python train.py --n_layer=8 --d_model=256 --router_score="softmax" --routed_scale=1.0 --vocab_size=16384 --norm_eps=1e-06 --positions="rope" --rope_fraction=0.5 --tie_embeddings=false --parallel_block=false --decay_fraction=0.678 --train_tokens=643100000 --dataset="wikipedia_en"
Below are experts of layer 4 (counted from 0) of a mixture-of-experts language model. Rows are named router (the router's row for the expert), up (a neuron's input weights, with its number) and show model dimensions 0-255. Each number is 500 + 40 x the weight over its row's rms, rounded and kept within 0 to 999. Numbers have three digits each.
Before each expert's rows: a language model's description of what the expert responds to. This comes from a sample of Wikipedia text that the model never trained on.

# expert 35
Pipe characters between cells of Wikipedia tables, especially at row starts or after names, in filmographies, election results, and match records.
router:462558514475498505559497490533510495510612431509397458485453500506518457581543525441525445455481491493455520500618517489422497539484478493555448516457533497468503482446490489473411453552522419463499536457510434529491408537544466519434496458518525464507401497483585485480566468492526524501609492521508535513470525453453525534570514525513501556450499584497501541548473503512533452569577497497508556537561478553523525487561445486522466535532561498538448522518447474486505470494511481516459493497511463479526491630421541544452493490467550520438509480449539489515539538549509484477551494473514468508494568489456538518488539451487532394514551483493486447486507518470556519518559524464544506469485473553551498526519500494521523483550491482483468536517480457483400541508467463
up0:508495481498447512536470529520427524517468494548537462434507533510481568526551595520412444525465439471511463495469466503587531482474541486521479521582540570538489470523417439490492605497502518492472547452468484501439539544499566614546464416512480488492543477460490557480522481488448518505494601460537512427517482488531479483481513563469527467510528491465520516396508468488419483554446542492498473482466543511465423532499496494460526596497497460488520530413534519495513477505447422543503502488467511539461510496532468468556498496532500439461485504514448486496492507432499441529503509471505526470526524499536494525505520568493431512561510549486485510569453572468446495528484542501499506553511515574495521523533552450524547489501426604430490470500554457485498619463446487
up1:560459451528498514438539486474497524486422503548523445557488541549500487435511540562376458511506413536501493488488513415580511463477531514508511488593535495474484454504470529547512506501563516510524517488526522495480513488486518466570445492523570472495494513567488474462489470545428548433496508434582507425520400537532479482464530478499454487519525480429490511437481412512459479530429514540475506531490546411495449447466533547462524540479435492518498454485541506497499453510544506480563542466488556515517549462506488473464503527458489446511432537529475475556492514521446456489388530498544534504494505488498445566595494533414470568521485495450486549548526534500487514485461495496554494495490502538361466540536519541485524428466506569521482445458443520533533545535496517
up2:471505515523546567505488471506476545492517537474524546554526545535515528507452483485538576500518488445555562519470431508498521555470529488442442518583488508505486428547447459404495486493470534528521506478591515482559470439506408494538456550499473478527528441547502463455508531529420518508482445475525476480543419514519441528548455606533499476518499505536450446508482535432539460496526530558471501495477529437537542580487456529489506507484474463456512467569469489451492438505611444511517522527540463572500467483556550505503429484474523496476521456502448487470472520416514514515418506509528508558469511506473483614547481527483507483417462548449531518502504507526519494451466474519515531522533510478328553468508485506457586443475519533458477466570504495531508495466506486
up3:476496505512437503499488524523459497527455473520559442456461497481508532509468530597376452518488396452492560549490466495557529497563523464465508517467544618519415468503559401476601506511525528502482514515615454490449506462435512493521421448495492476427517433494501435514435553546510535429508509496555456487506498530562503493507522473504506466514476479459462392457440485490477517522472517534585445520489551479503546507499563476456513492467474514487532469488499507437534502514480478618530541547477525485492499500537527533552496539496480425457516474512466432465523513530460548509443558512486514506459490462448510478517473535525521523497525483444562429547482451543535461542445470509481535540477445539479526518432543514587505479512457493529462551523517477517506498449414509
up4:494498537474502599414509538527465557569478502507507511514572418483522491459437460495394477487573483529543571479487516444518534469482475457460474464497477519497459479489527463473500487503481537490524518495437550396579518423458520454472488463442472517491529471544487470515475511505490457455432557491522507486605494554471456537464479518420466465509551510514456450516543469452505447448538534478491407528462502539515504514595555457480493487469537514517558482489523491567542513519438501542496466414495529458562556488535487491526516457560488464479523452509531503445547534514539519465496518472439514516471447512583501477495506470511506574480502489518495428474512483495502532512501535417462541497445512497494596562526598516534545632499529499488518470392569493519485525453501485
up5:494511477496509408473494470434485452498569492583487495509476445504490491542503500486515470533495560583452513442486579452471482492516440528504531458532523553549529506489458535529605531431525515509488491443553442576525544483478460452501563508471494528514520551451448472549489590576521552510483523489418493479510505484488396496518503468539462493489503486476541546523561448464476445500531554509511401533522466527502454482436550477484507515490521533438559452465501533581550486534484495452512527547482613520520462524505449512484459448621515449495485496506479598465532508523492429537487547485495496492446505456482539477499420451518531506480548481507554497553436386485437501508539417463532453495479486500496465474430460501517438483483483468535512493541410509478459469498460504
up6:579524533550513506524492565512529499515424533485512533448513502517455529439499560509478525530498487483519533530474470520533553472530474460484527421506436564501494460492561468538521522486542515548464481557467521429556504462487484518554513583443525482503492436493463567513454536506463528520494587496473502471431530483519515541466480497525591521526546462516503442501506493511490532472514465441466512574492540486491556519448503505466489443417502494473485560462450549485587410491610521467493478474499489508519516473478478459546470544493534531481493497496478488484437479465447520494379552602461494492545414582571398463543511490485466492447448453494454519526505509533452462545428528516460469549496362534469526533516478521465459555517497509551526514454477552519594560503520510
up7:556454528525533504481471481479457510607563497575523472540521503515503471483537437497466499508441460510541488519489466532529499528535476517434511519496530516473389557541465507467520485509497520482488484562533510507477555410491479470505474489466476495467477492517495437523500494449460474544478462502580440516590478474508523434500515499429481505565516477515441446439431437536458540547434478525543492564489519485464482401536444539512500512543557549453503390556554534408441574544486453530544545462479458511464532483539404417442492474464476443497464507534530499482492490523471569553470553482525485521577558479431520510478524493517496491534495421519525491587581535480500594493503467490456514497503519532487529497479573523553522524487589514509506521442409526515506481480460520
up8:502503501524526508453476545519576432438472522561491479467478449569495494421514469533487537516525537500514514485505498557527509529481588480445540487495553465543467546554573520480526476537467514609515473492496446486485502457475436471478490495521583517527476464524418458500478476409518471419488604481506536511551539536463522443487519501520533500505535503517426525428455485477531568434567509478540490490496511454512485500485454487521532447487524504505494474522478512426507491576534541484420462442557512521446446482511521465508499466534471568405564512471479502515514464469514513481457478507534611505405465508582430518477493472593447559487481526439465533479586526532526480547511475530507524524391487475518510442465493536484539521501522454498544556471442507417509504540416463
up9:591458558484543512486504524553549446564489587496491473513570463494410459523551496495480501467486473509470558471489500530497510466524515415400523453547424500473469452515531445446517415491476523509536518539483540472478491525524523506575443514428558515504507492465471482467425577479539531475486527496489534484529426523456473442470500517483521506559534492475501474448485509511532514464548525455458491523475520471482457421563525539405511453432491497503494547436537500467466459498538405498489510463513460477505509471596481451490522578479512517508504508499521545470510503452497473481442491487507500495554465588475441442581398492502539627596536493532487507466395523528485516492481514538512488534512489546412511496534567490461517521502487502511505534421574514534529565501533457
up10:519416561478453467459455475484467428534567469499492484502529498440502463506576507494472446494502405543497453392520467494547497509524479472521504550557589528463499476461523491551488473514536499467467525475564542534516565476546543474456581483571540544498489515529513522429425510466486520494525491486574440474499556501543510471529457485455468459527445506519477498494539398511445515507531471498505468550474503463519506427476499464458509543452452511491508517493466591440566503526468529554458537534538457581544582515464424481527451520499481553533456444496488530425498488527431531539527472394504569489461563487502494605606528492468551479468528472530533534576490442439482515453543458470495533508469543449495483513472484442528449486485502481456522537512474455433513486544483507
up11:509524444437532549502489458474404544527538510507524584488498500486505558509479490529510462492480473598523570515501470519533488539463558482522508508507560512561516438526508458532547431423558521489509442565609463473522532434504445420516541434498509479562506487427503471521495591565495560477508478522458437485500419515573417499487525483459503450532525415471569480514506522497420544488496616500476453448500466538452549525470496496484512553472523533437512423546536581507472496477496484605456554542438588566527478504467487464508550480525479448475463485498510536487483425475467518498490520377501487476519451546547536494485458445520453518533485480497489497534537450497483512452515473521453491546503510541490501497447526527465470474478446499490460518501468506516507476465494418
up12:500490388507491505527516523419470497455450530477517540520503531486491512362473454491466530499478529514480492450500502460546540504491409520511522534523524490611506491500454527514486473510521522540525507496541528497512474440494506505573512601459513572464485545568476514524508464476468567492484472497442499548462477503448414508476496421543475505541498481500528476550549518363495511420511520482496462507498498482448491503497504500516490481479516509507500541470501480583591511506459508517490496485563474503556512450482509537492455512501481510483497560476515471539476492450442417484458483574528547545598540593547403484551470467482550479471483482449465526525476400525469440507496498520476480500542388451402418504541492501497426599514529546500535482515536503494563538550503514
up13:499506468482516530508492489519512479559491609499513478609542438608515447501511455493509576518533477511466502471460485422457584507417509446454439562561490461487485457459499486500460501433478505535530505461465512533537497532521518484486495490500496492371530461493505499494544483430448484487451541554496504469493480494467502504492558551534487512496499492436548505516531415447533445438526599506520477519499474538495445466577462478406479509531566539419519507531502540528558503569569429473458511416493473484482533484451490530474495455552496498463569508496477534583547468485482487484514408526527522468511532510467511454508448469549508506541486530563441470502546525475427481522496482496606505550405441518514510515536553476547498570519551573543481485504453510534481509473455516
up14:525485405409553464445505457536437462509544507526517508539512497545468560419492523556452476567530382496494506440470496495470506561524526511480482476481525449481522548490470508558540440496534516544515496502500507444466542480513443512523495496517517530497499504542462482431494489481478464541518461583504453521512439480547507496503537428494491516517471501515544476507505420472414497541492446479538448541448495503477485502547494544477519575442457477451477469509493591409548531493502520559489506521419472507497512495475511437543488534523511424493400528500453540542546481506532534495454563458436518504450520565541500511477538528543484512647463456540483476538495480440524508471526508507506490488423529531530513535402537462557507509457521503475552433361540478430513558459474477
up15:515479524426561491523484533467436532458492501450503499461517520483451546440440606480505463482466409455479461407493447511446572588528527475453489496527506578484514424485463452574584524491571529574417517498532538471539512461574511519585585536456512468483491538474462542467502534489497531557494483500462489550476502495521467479445525542399544520504528481448504471469479473510475496522516454483510478582477518501486529506475591510509488524403425509461485435507523529463609485497494489519528465557429514543564494464499472529516478513486498531520483588491509477489528454517464572542391527541474473464526545538461507518540482540548514506489463438510527512525488503538448460486461499492487471522507448521424547523492456505404501513436499475538527494456493488523501497460506590
up16:444511535503511495395556501545585478514412540576507458464478520540413460488489481500481463480480533515508477525501421540492474535498572442453505504507537456455458522516446546470482501540451508609547489550495573499489450432440467435463473482519567537495499472470493459483508511487547505478533490540444496531535454514519553474477530524507539527499536508507441523388509479490480533513517543551522435479467490506467498447514474504483470452506548519515499485503473483459424492440518528499433477484597498506412467489503520451508469535491520477437542481445492487549514522492487523483459459542528627462445451551497472533485514479543430522528438524436479578503614505487544481520458480572517530539492446439506478468426569559443537497428478532513565513475408497505531482536509461

# expert 8
Single capital letters beginning a name, acronym or genus, often after a parenthesis or quote, such as B-acillus, (M)RI, (K)BO.
router:499562453489515500486504513519388494489545532438604491475499513539502513490482579462477504467511489500496477463594476490557569492507544510491511502499493424483566477525464473485463516532493634437590455513490583433491481448502524486533472490539484458539522531466440517508479562533500428464540571545405489478450505468511485474465509548436496446561506425424429550439541447546498502403491516496518428505476543518492537518537448545466499482464535495518462462475493477549513459537492469556429493543477469473482441524479464499501509460627511478519474444473564492490499429527491532458544516454458499514471470485496507516471516518511482407529495452480472478502488475474510525508542575517437462499427429448535474546473553512513471562488502492554496539536535489413551551518501521
up0:515490550494535473499451522512540553491528568493499485553429505505473546436535577460534490503426543488472458461506513488414424485508482484483551506510506506512450503531535507479540504465466539513486488452551514507489522521557490459498490528475505527456428529501479568494432559528513476515501467499514494535483537537497549448499438546465541462568407521469466474469505479490477505490463494473477500476567495448485390399596495507570491508469439482410421442540515515445476516461595442498522571548484467646526571505481519451494450526459463464484495541541479492577561519597456516556494502499523482486453479515471544563534460540532553524480498521523537514472557440477510435550454440519499555541495533457466573481543497557525470540415501479538441559501482481484497483499511527
up1:529426461459520485544544473536515534538425492546467508480510551426452484522437478484470441528543484507524594463491472462503521466389510544505470530565495577467525547476440487595488507434495485504431544489447448481462516454520539500530491477519510460476429566469519536523486497509470477540545496487478449489514549542475428531481483451455527531486484524493501500524453475452468448474522481560493498507549487468516537499560527440539539507510497461537443488417460521439466534548462439446464524375466446496569524511481461544530441506495423468552571447510425502523498502576499518468537429522529528471509491528527423532485487508491490500508518475511505538599504537527526553480520492446436498450482401510489560500491556439505491513595496567555487463542484457569509451434465532
up2:531465512424426458559497437455404500564522487605502446494511545457428409447502470540465491496459505481467440489511614527511524487478486470576529552485495455505500532437530534495565567566514488478513532580486486453527523466476485486553512458485479494522484479554597468534470420485489609524562494482538461391544513507481487505488490489565472490522496506508528538513548487491373481595450498597531544512443476536521522506498501506498569493521496527490458533441518490497511459481475458532455515435497485466471511541503472444570432504471457493462511513478497484471438568522506451491515520459509547503498490457485526578512508474495496555523504503517531525515494537507430471516510436463504545476472524550529511485422530413554588537504485487463524538497506484442446568502498518
up3:507517530478497506543453503484409549543525525509516531462531458486499432494551545581466457493521457485496481490505508535538481534554503447492542507529580533534494583469544516547524535530478561500559559548521492471519575402523478421506527573506483438567443479530494523485485471498489524397507452479494531445548480532467513442526553532497449515529467503518476500440494493533425464579457506554522488506528468513506518465501469544464514501491505484533484486474485519484507485536505532566542441549425486488468499553540501487514483511494479504428557427511486479526510469507532476474512536492488509487447507480555504544447546398547549500549399520501480410514467467524572511512453425571456472513392526529467547455428472455557572478501556550441490491406589520421446497526455497
up4:458497534503513427527487483479455526487507437522513470547448464540489513527483527475544503578436450505522534502416526506562540444483530542530472501508515485464483478485486570538530516489517526542470509494507487436438474420481546440467529503516528415492462562553445437460503536421513591565445505426549507473477527500509447552517525501549491449542520507618517511516519499519514429509534419517526503475517495452537456482521539494539503501444505500491450462438504541507518424517434498491493635473467487420587565502464533496574473516434532474515492520501481498481498470483492500513433524564485594534478517508556478534513553530566457519489546531535556488485532556523496549545474548507515454505474441556478546534435519505492480489502503442445496415441411480418491423526490544
up5:482457537474562456459459508545564543451535521514538466456366486519519547419448552517497536516519488548482526471521487406458492515496499476467460547469517516553510451459444474515496455528529473500487523521519519526538482440497515515431432537512434477494515489543450457528522513493491522482486517496538470540441557454466550487476511449494550557488468517509526505537528482486497521552491516508479548525535582461489481492509526480421482488580542542421488515467518499557443402541480543440518586451598456436504502481455447521447474445505439457492472538531535536498499487570477540595441518530523521466519552538540425508538507508580532559495508438481505473510537528456514472510486470478497618557507454467485513554496551486429476484559471583556495463455431536457428532486482541
up6:433498538446434467457444526513510518509536455527484476534510540533474522457486536495545505544557522517534575443479490503523531547479464418472446558498457516461535509460496530481486514488566446542506521545570554484561462437470528501467555526500461508469445467530557529513502463471491589572478484462512372456519447478508474488474484472499496485555506522490539509465544473501502508464503552571561528478551485504380519472467560505533517559478564538481477538555516488478516462517467499526572456483497408507465488528482472547524498556525469508515527511481501491583536538427471559472518496543455532515450439493453487502545452439443506460470433484462504552558482461444497485499500540488427485515474493542468521519430469527371583439509517518479521473511554495544522610417576519
up7:580500505454507510521505513480476525496496416543480473470470552519528456445458571546476498535532466509468540435481460462442524558507485443479564474583522502540509500459564489458520461403582496506466530542527405582506497485586527498456482516474484441489412529441522535525474452525425524497527537510470494521484501526454443452497575521491502525550502485541485525488541530509413514536494492552491471468544506436469513498500472442502522548448496506587474505458448526511501480493509475530490549446484482459530484513556487520510432554535518541449538506488451494492503488526484525500531515520517492482510438554544418509447524528548486498543540479453476412540491511511609395573507456574505511541464523420477568570434521492498497475514556505511583398405519510537484516499440522
up8:490480591504478482516413479512518579488545457487460510493470497526477520467462524568504504538557477562498602453481465465459526552481458381471418472503441472585466497471509464525495549477502488543539495580525522512575521454543508567483505502517481477458477487549532572492463480465447489531605482548482524531500538485513497512492510483483507475490532534492531534474403480459465476489476502592456521466494472538422516523483501454453534522484497512458464553425508466462449576507512507534472507501453386560525520506515510515472459449523519517440417494481521488499501442569543481499525555448553492475506470477516450483579548450504462533535603472469593428551447493442430537463555477519510488479463504500475507500434501489564474468450515459537538482420462491519482552448524469
up9:550491456506476549476514462471529460549480532515478471609608538503520514474487534478472411487513496511437459462496486446478571512495496497436496469518477475432503550502505564568462521512488532488528466505474502494524495513427502485535536531497460552472571515501470545468501520611517528546463398527474423453476510540498436542498492457532384504442503542487498537482503504504537418496484565574553501523451404515547441450512547559480476563488493452544576503475445504441509553497443530445527477492562533517541528438517464562526486493519455520512465502472508513429431460531532499517473444515421516451494500491489409509499531546444516541451448481529469401500534536539496506459510578473567477421484511479549477491539447505459564519473546473472545470528471517500489490504569498
up10:494473514551517590496481555531486523472466565502473519466445503512498535486519504506465470494505477533449507457501430495441512543487500574434471438479506525457521538487470497525429510483523446488429511481524508462507491535484496461523534479492549515519544458480500417477538605472495562545564436500524471448462506475578493444514515442465514435499511543455570506514539486508461503555578498473468507454483405462455493450515561488595445489511607493526560490470506453574520546518430451565425499452549494546519600557489441512549509423514540539484480492464517463518591468527417462518443532497453517467541487508447471561471482563487516519460514508521551499488476466515540448514448527484491493502438470481492496495527522507549623487536501523450504385519545518521521494493553555
up11:507463478478504522464467476459439526499507509509517424550583490524535455511466497530483484522515516549497519476446437437470554514506518499520487411452528555505517497435486508590477475526475523529516478538510444503507508430477568494498554539529533522492512545550502467502537550571431538489516460503606470427513541485518484488517507490513481460491520522499534516509432450496440482481531531620514439485431480533480450520529451524480467534507498549441488553514459503529504480528556458525470587495465427510555467473533549498505500495479539485541421499457498537479584394495593499529495551568520507507457459575494438447518489440507412483532499457517481541489482458533509567442497493509521570546520512518443498475460528371607535485495490491567526458407467523440511539510508447
up12:467491522518537349532431514513521457456574523471445509475496507503470495528446485508560424521486495497489541579493501511507474556481498461504448484508465528449535518458454461550457491491586538519501490473535506590589458475571543527490498444479479492479468479572436516533510464551486478526498533475468490572500501524536500531493489476441505569486481510496513561542487536495435503558473516588509540460520505493491537504561524535498458530484467409568514480471509476433479555481500490582457514519498502528579559436576513513476474534508494513502496497485473604494524459598441468525497478489494497477439430472492471454593475419553532520561428520536456443552439466450498508571506509545479517495452507485510464513501500522523501477409571548479542507484532469473472583527417462
up13:584522552525495479459482551464521516512414513523463541510449539566426437474505543504569483496509494463481538488482551480465527504516495488514516521473515506510491487468511557491506515521508488554521558471522470497559586452502475460537480560513509511413494508582448525412434488470513465562539572488537498519484544532506480437468495410525475490526436520439501537475532444491563500455495503534584412531462491504472496448547492454503502461409522578506477489534547564429560474525482439447505503506478491501515520470568511513484493454519499543460417477555489561541614546592492505545491505433522476547593479449411499520590535496468489500547535527474483432479494486524542475507433498425513520511424472462497535483484561503524506453486515493484453558521440493518508478505424572
up14:519497470504536514587436577466581510571508576512497536454482499496514501483461543529485498508564499511512550513528395547482450470438506505470554516556533528502489421466498498506498390483501527549561514433582488522491516461489519580495523498511558476518464444476533470505529507501456480463491505557443495444472477528501484455422535492518564533457609468454488425494525449529492535509508518539599520575498480500477517481457463423445499607530539509483467510525461551466494472517514542465455480540552496523505482463523555519491566438541479529523527470509493499392447421504457465484489436510501500514527502514523513486439498481489455492489546484459473466511469511387534477469480536498497473529584421477487539497439515481482464498524515562513482461516542598414478440457455446
up15:458474505436529540475448474519487450524559476500455471427453517511489571483477499414498454500455424459447499504512516527506429514464525427533493626469541464429516479468455455500454494545516494534466510472465517471439486524519473538596538520543466511508541507459440556509527551513495477591473504440452450375502479540532501468489522579535501461543481499507495539505512546604452522504500524510526499516425541536525493517528539527514549611465584523569514577513544522551423466517473460513541508482533476468471537478559545480510536457512417480535503528451460504505480457508467521486491541529461543476448474544568524517519459528457479503483517487455474493490491522402510477477456557530505450495545466513435465476520519563510501447424543520477576477511490542463394488517475462
up16:485472486501417496518456448484453589537529500582484457492508550532457448447498500467474492518456547469466496499477512467505471567533504493516507561455580506554502488492451538490497525513490567508512505500495550483512506502431511419558563500542469477584467522540606524549501429451469509495509498416633510430563464508506487456452547502486477510454444549535516528465431415488497490518468455538571514533475490532502465460522512461444563516552557491535510532491532504431583459517522528564459489469407572477509456471533552449541436493475495501511509537461462460511483538478558522510530459468489546435477473455464515555540537454508518504514511460479505498522528512531499480580507488482490567438472570552470517458466499442535497485547509464377501550475443524439553489441493452

# expert 57
Compass words and adjectives starting proper names or phrases, such as North, South, Western, Old, short, back.
router:476398482501476516471509555445512523527456507493562550510546495520448537503474456504592523525511502598505503472506423554568505486434543466431464464485496508538473535477544574489463474446496519445542517443590568423526467569467511396533510458470575494445514597492532474437520561565445500475456541475564523447520504508529440495476469486485451483470586438513460482471450496483514536419550543561523492474528517525535535531498493484502547440544497510408525584495443505513502506549490456456550471505533491480483492529545557547487496447448458544515547527434513414506475491502517514476534535537508458544449504547540559450470546581543522524514528516504484463470528532473480458480474514484481541448472464524511509532479405489436493553485481477462489536435468538462555478533474482
up1:503520482504472542533409511498462454503459506536531495455531479488506442384509466501460530492474534534487536549498516515448505504459508518508454484556502513528491518452407437472550532444465522532473519496552546488547524503488501497441457583552535513497559501553489512469452439561474518461546506525468448464540462505416521414426598556467507470545529516454485466491516513495518482544529456472463424462469566422507538500561476494550548485456543557480387491519563492572499509495444471544496470511498437557488493560602498512479404500569485515511477429467502510584523512569489499521504459471470542462518492530568521508452490479596555567471522501495562463520466487530524556465455480532444442532474543434474549523513498479503468538520540576448482474485516466516496556500439483
up2:527459481521466561453535467534522465563447502537421513458520548538533505533493467477454525544422515483507544483476509473461533506575461530529469490476498497439446528448494548423486470560480567537514506466521548474544531497490463496509541490521535538546496487605491513441412392567588490477539548470499521495476448566501510471486514426469471446519505550428441468446518461474433399534554440570493456491474467499462493478465492523507502565464491464498511531493500554521483523471520487516479468592507549506570473502517512471438509480548502533464499459484421555482511569502502438510506516521505592459458551437434483540552533482491521565513423516405499498494524518545579527506521569454539458506592528529481507505487458522502547532454517485496467468430485532461421494508454462
up3:522510575520511544468506531508542425522451563553435471549518398526487485486536501524496477501501468563593576501477573410454459470579476487467552482530491516454398507488496435509464479531465551497486482582538534478506508518511512525548522542457492487514371494523471429498533469515496491492504574553498515442494527468457465425488552518574505422461535541424450525543516388518500498481534554535445521494496404494483405483501520464483541540535495508447490516479447537496467470518521473482502509480436479493504550395514489543517497476466427568461495512510516552465503539471433430546485461512514548515547497507516487511544464486564532585467453522528445535531521463503494544478566520481495522516505485508460466508511466560565544412468490523511486551449464477528461474517486488
up4:486528543502560457556466524500476520535581514468508523493437452496563473512468486526493510520504396474542503546523494536548421533543461517563469428442476510482528512437458459496610519466562504506532540481516536453491578463532539528526529516492453530439441459485479538492556549542527518506477536493499502500488531505439432423472575411571544527532421504541468498541510512572548495482510470476533549521531507516480466506482509517466457463448472506458446465492533564450509532520518456583485539503423510481548531481548463535530459498521474475487554486472540519521490545596440536546478494476487500511494500545479421509504398449604480518533549418472476485507462485499510575543482570519568510553440491486516508524518471430518382458493482543498492513484453426475461495546451516
up5:534463462572543540515393504423519545505607553528499381413417508563427532471458546515498440557460466455511468458493475464513548486444472474500544586457509545526492485487488473520493487528466514522536526503525528513448479547560562578430574464557495433548467487473474497485576554563502489458446541532518475477445557584546437435484476520417538502536503512470487520482576467538519544499482488498488498466532537492507450530478540491474438547432452545523522538476440551494507575508454492515511500550488507478530529466433535472478494482533500530457497499505473490480513429539518537465480505501490560506488457577490517489448524438462494539503515529516506449560492493479550484524496580430483470520506462495468556535440496493522506516554511500494494469540475467475537554373531532
up6:542527465564574473440458476489503500464524450531512437541394489507571529493489490450535506531508515488514498503529566525477511491493457475474530484438520445577491494468466511535571534554496510512573440483507500507477538438456555580475435533637471490552488520511508490402523525492509483492503557554463505545508446535536534502473494451462429430470492531476461496470566393537485482511448534539458482478491536535521416510533510535485530501472533469486524518517513496485486524542522526430517530465499461436468522491474528428611512473518371432527476451456547529451530511489458513547497478454466534453486444500480482547489530499411522550491452529547487435530513507477585476451583518502490506519549476507471493543535499557549429466489545571464519489546428529485497511485445468
up7:472407450491563484501494471473496525514520430534509522512477492426501541469452448506467438511466522452559594544517457427474523512522518469481485511498510582482490478515516519545504448505544570517475497485427485459500484480513580497499543509502496560494520549556467540393447520542497547426520476558540469444461461490502525475536484554549520455474538548445519529470457526563477476515427520482514449496461545486481469473448435461522457555490518517485495515532488480467476522538488489494516521543506424498527595433568481526551454518470462506493549495460533526473481524507538532523516529517442500465525549459514465508495487481483532520444467582500434506531517522557546399438541579473482471467549478463479489544475403494570398503464497580514526485484545526532381563492433405
up8:524464522491512536567427494553520452547473538568463513558572456524514437566476538597462492536489505486515413561439524494433461531494476490530500509505503481576459477498485540502489500467453528510506630471533514519477509527532504544558511461451512485445458554474585468485600519508484501456588532417472524478533467545481473493491504559540489558456552497458449488508491533482556541486469545487513540565478402588466410483563479504476504499543466483435556526437569483464433458466539521500486580489541521528529502447520519484511496509488522569436531517430492518461471490442442429464529459519461547469517422545583512506529471505589443568497538516550482448490478533482419480499461488498476516506494518516490493479474471442500458481470493450474544538490522481531545506473507493
up9:493481474523509436508403517573377472433526441512498535493411492566482461530546531451535513504556510491479491501477461494499571483517462465468501529485551538549537480453568484534501432550450549509570480512450489460513521446497547465477511468509535464537444541549461574476513511541487496468435539492447533472481529480505511452458485495508494515527494503419437558515534484542472521494512558516466474502478482555534499441475517517465524473518490506579460490471538470426517506553473474531490500560508557519501507605463449486557529472512499526482524468553466567443512451524581527487471503482534537547465547435412433516471520542586433517553475547515479476491468497449574442532542578510469514471451394501488455527471520516481455430504473573484587552540437478482461458508485552
up10:476488585539496456402446485402489524509488511494515486561534518560447490458480449455475526516426541520505538511439511469522452486498526430476472464494535499598414519508477522386510469503502491505519485456459446536522512473453510537436444542497528436519473483556572490499519475493561563540546459552515507473412528484482542555530475521453503502525512509455504495525542446457502581555513511518582515435472473490561462475538476528504450481474545478500545564498578484501529439454510549490493557508438434527479606581510452506547481497525556487503549514523504561533511459446415478540405535543528471451522458474470479464490482467516523526450559500450533451515548508534467489522523464470542451511487452513397563487461495434562457466513592492488496498481477492492502487506521463
up11:520533479515483548435441484475502486465411531531509467541569419540466470552557487476518503501530565496534499546487563523515522453472440496460496475470521513499468533493504469507519469523498530521594503544499527592547515505545442512518445522485453479454513505387508495478466471449499515446534502461459570509488496544441543477485387449508522444521516538543416511508478502491525465473509485416503539470499421485551513487484471608491528424537521444554509468535584456514494524521617452459461461510451521561453601471440476568529527489514529500438426509447476506510514528572479461504488478530445507516483512537569504514553490478577557563499462452496575501496459488485457463471405497501554534526501473495509524473580432456477459483498560475474480527482494441509507471540509523
up12:499546495528530470487388478495492508531490527503502526494488541500540413511509544496490460504484421498487523548466521501549447489517490482383492477489467605488500518525439516456574485424594547522478538475490513484510561467479430508526484508497529559534543504434533523467504538538474456510543579483467446587495464466392511507499518455540522536510514522484483482545463523541540470497442472404530611501510531501481482474560523611539430492482467442459497475457569497516513539515549434533548457566434560539507511476519458526534539534484529503421483420508463510474569473555476483588514540522489477489476464569527489504579448504483449527543477467561476495489462500538475498494505494588508542542450457512477493434490481496500466495471490534444454514492510514550437564534429498
up13:516509480549463535585523498426480535509501515504555470549474493499456458461515529538518494532523487552539512520518507514485562550480448485528469532473509484511501485470516521442466489445522508480543513499493498435438457524576529553522473475483444481451503482503581493487518531576417516523478549509507512471468452481478481504484513519510463487500577498469528495513492528535499485496452555556507552546421456498502435458504430542431470509457513488578494534545510444525519533489501508578479460525529460497501503546460454507473480539724517451556490502467465470537460412548440531529471518530399477470557474494500509497474533497459450504523534514538415461528451526482480464503442434547531498513590513540484408495442584445490480523483520542520544508453539529403485583536483545
up14:542547450567537483622487483506419531540520490467496567427507506544538503451498512534508416574518408539539539503545514502541483498474542538487526498485510520473516396504509511476607510482565490500513600520508479470486519516443472510601545525424548472546446496465528537479418439537518588531486487502486527522431472512422532494431530504476541511522463458511461495461560504533510442479510503542590452536495449527472506537552461525445534521487521590472504444540534547466530512529468507570490484491463561537500454485489520519478511447510474504503483519476490484514489502552491465522517549474472552512482412476480522519549445460517456416611524454456437419522470512473506553503467551519534530544515482522490485438550528449503433486543527535490528452447467432477472530498498507
up15:558515499488457490540472492441473551546574506547490457560482492465411421463478550580475545491560576495478540483441608515462528555506554471468450475511475495488425505537478512466481494474470522510513514448472480458528532492510508538541505561520441427475479582558540487531583471429413541507498528511515468440479500466471438514524434437516530487489596522386570497512552488514434573521553460553526523497470453516439438525536442547463547511452534534483540553477491511552479489497478536469562463521523468499520481506472563490491469494478547467478489530563481470584479577519457454473508473503481528485522498534521490536512507478509474439470539548527459479498532515485472492471522449503467473464492485596488505475437560399521453493532533513522511435491515522443428467448450445
up16:585538444526531527505485536516548471545558508489419487469497465548523505492453553551516439492477417478510597494472499525474572476443457534486536489571529548488518540459585472507498458473492529515565508523549517507435508525499550524548453440513527487456465496498501464500502503552478496505565516570460532400534489513516469485525515537509473448478517514541408489537482405517507433438399592568499480449441525440456470493497503498485502529495550485549500486407485488422437420560425440501465585479516489455548488497521468509487525526492404473533532445473470560474532438488478477471518469526492560523496491522533430508512476520517480551550485464436482538555499521474609530466484530543499455560430493501533531457485539498479495434456494505518532553504488519428515506527479545
up17:520477465518399491543508488503468477507461517522532488525515582468479417526483485534482441575520499417430530430517493444533508531441518513560475511531537470455489459551507582479503477532522543522538544421508531440508542497549475478504460434487457572487510485478576493516519475548430534468446505397521486544483485497432461515471476393568483453507509533483609481501503441451491545539429549500536542502408532502496508435537437568455505493509550512474482514506439525466474481496479449437499492562504517467487511521525464493438438500547484510454513542520525538516447534584546482550514540464439506474480471485564468498515453535564567502487501485565503529470506513523464450573513489470509497534585418536535426409424504467473513499499548506450488473506561520488464509546489528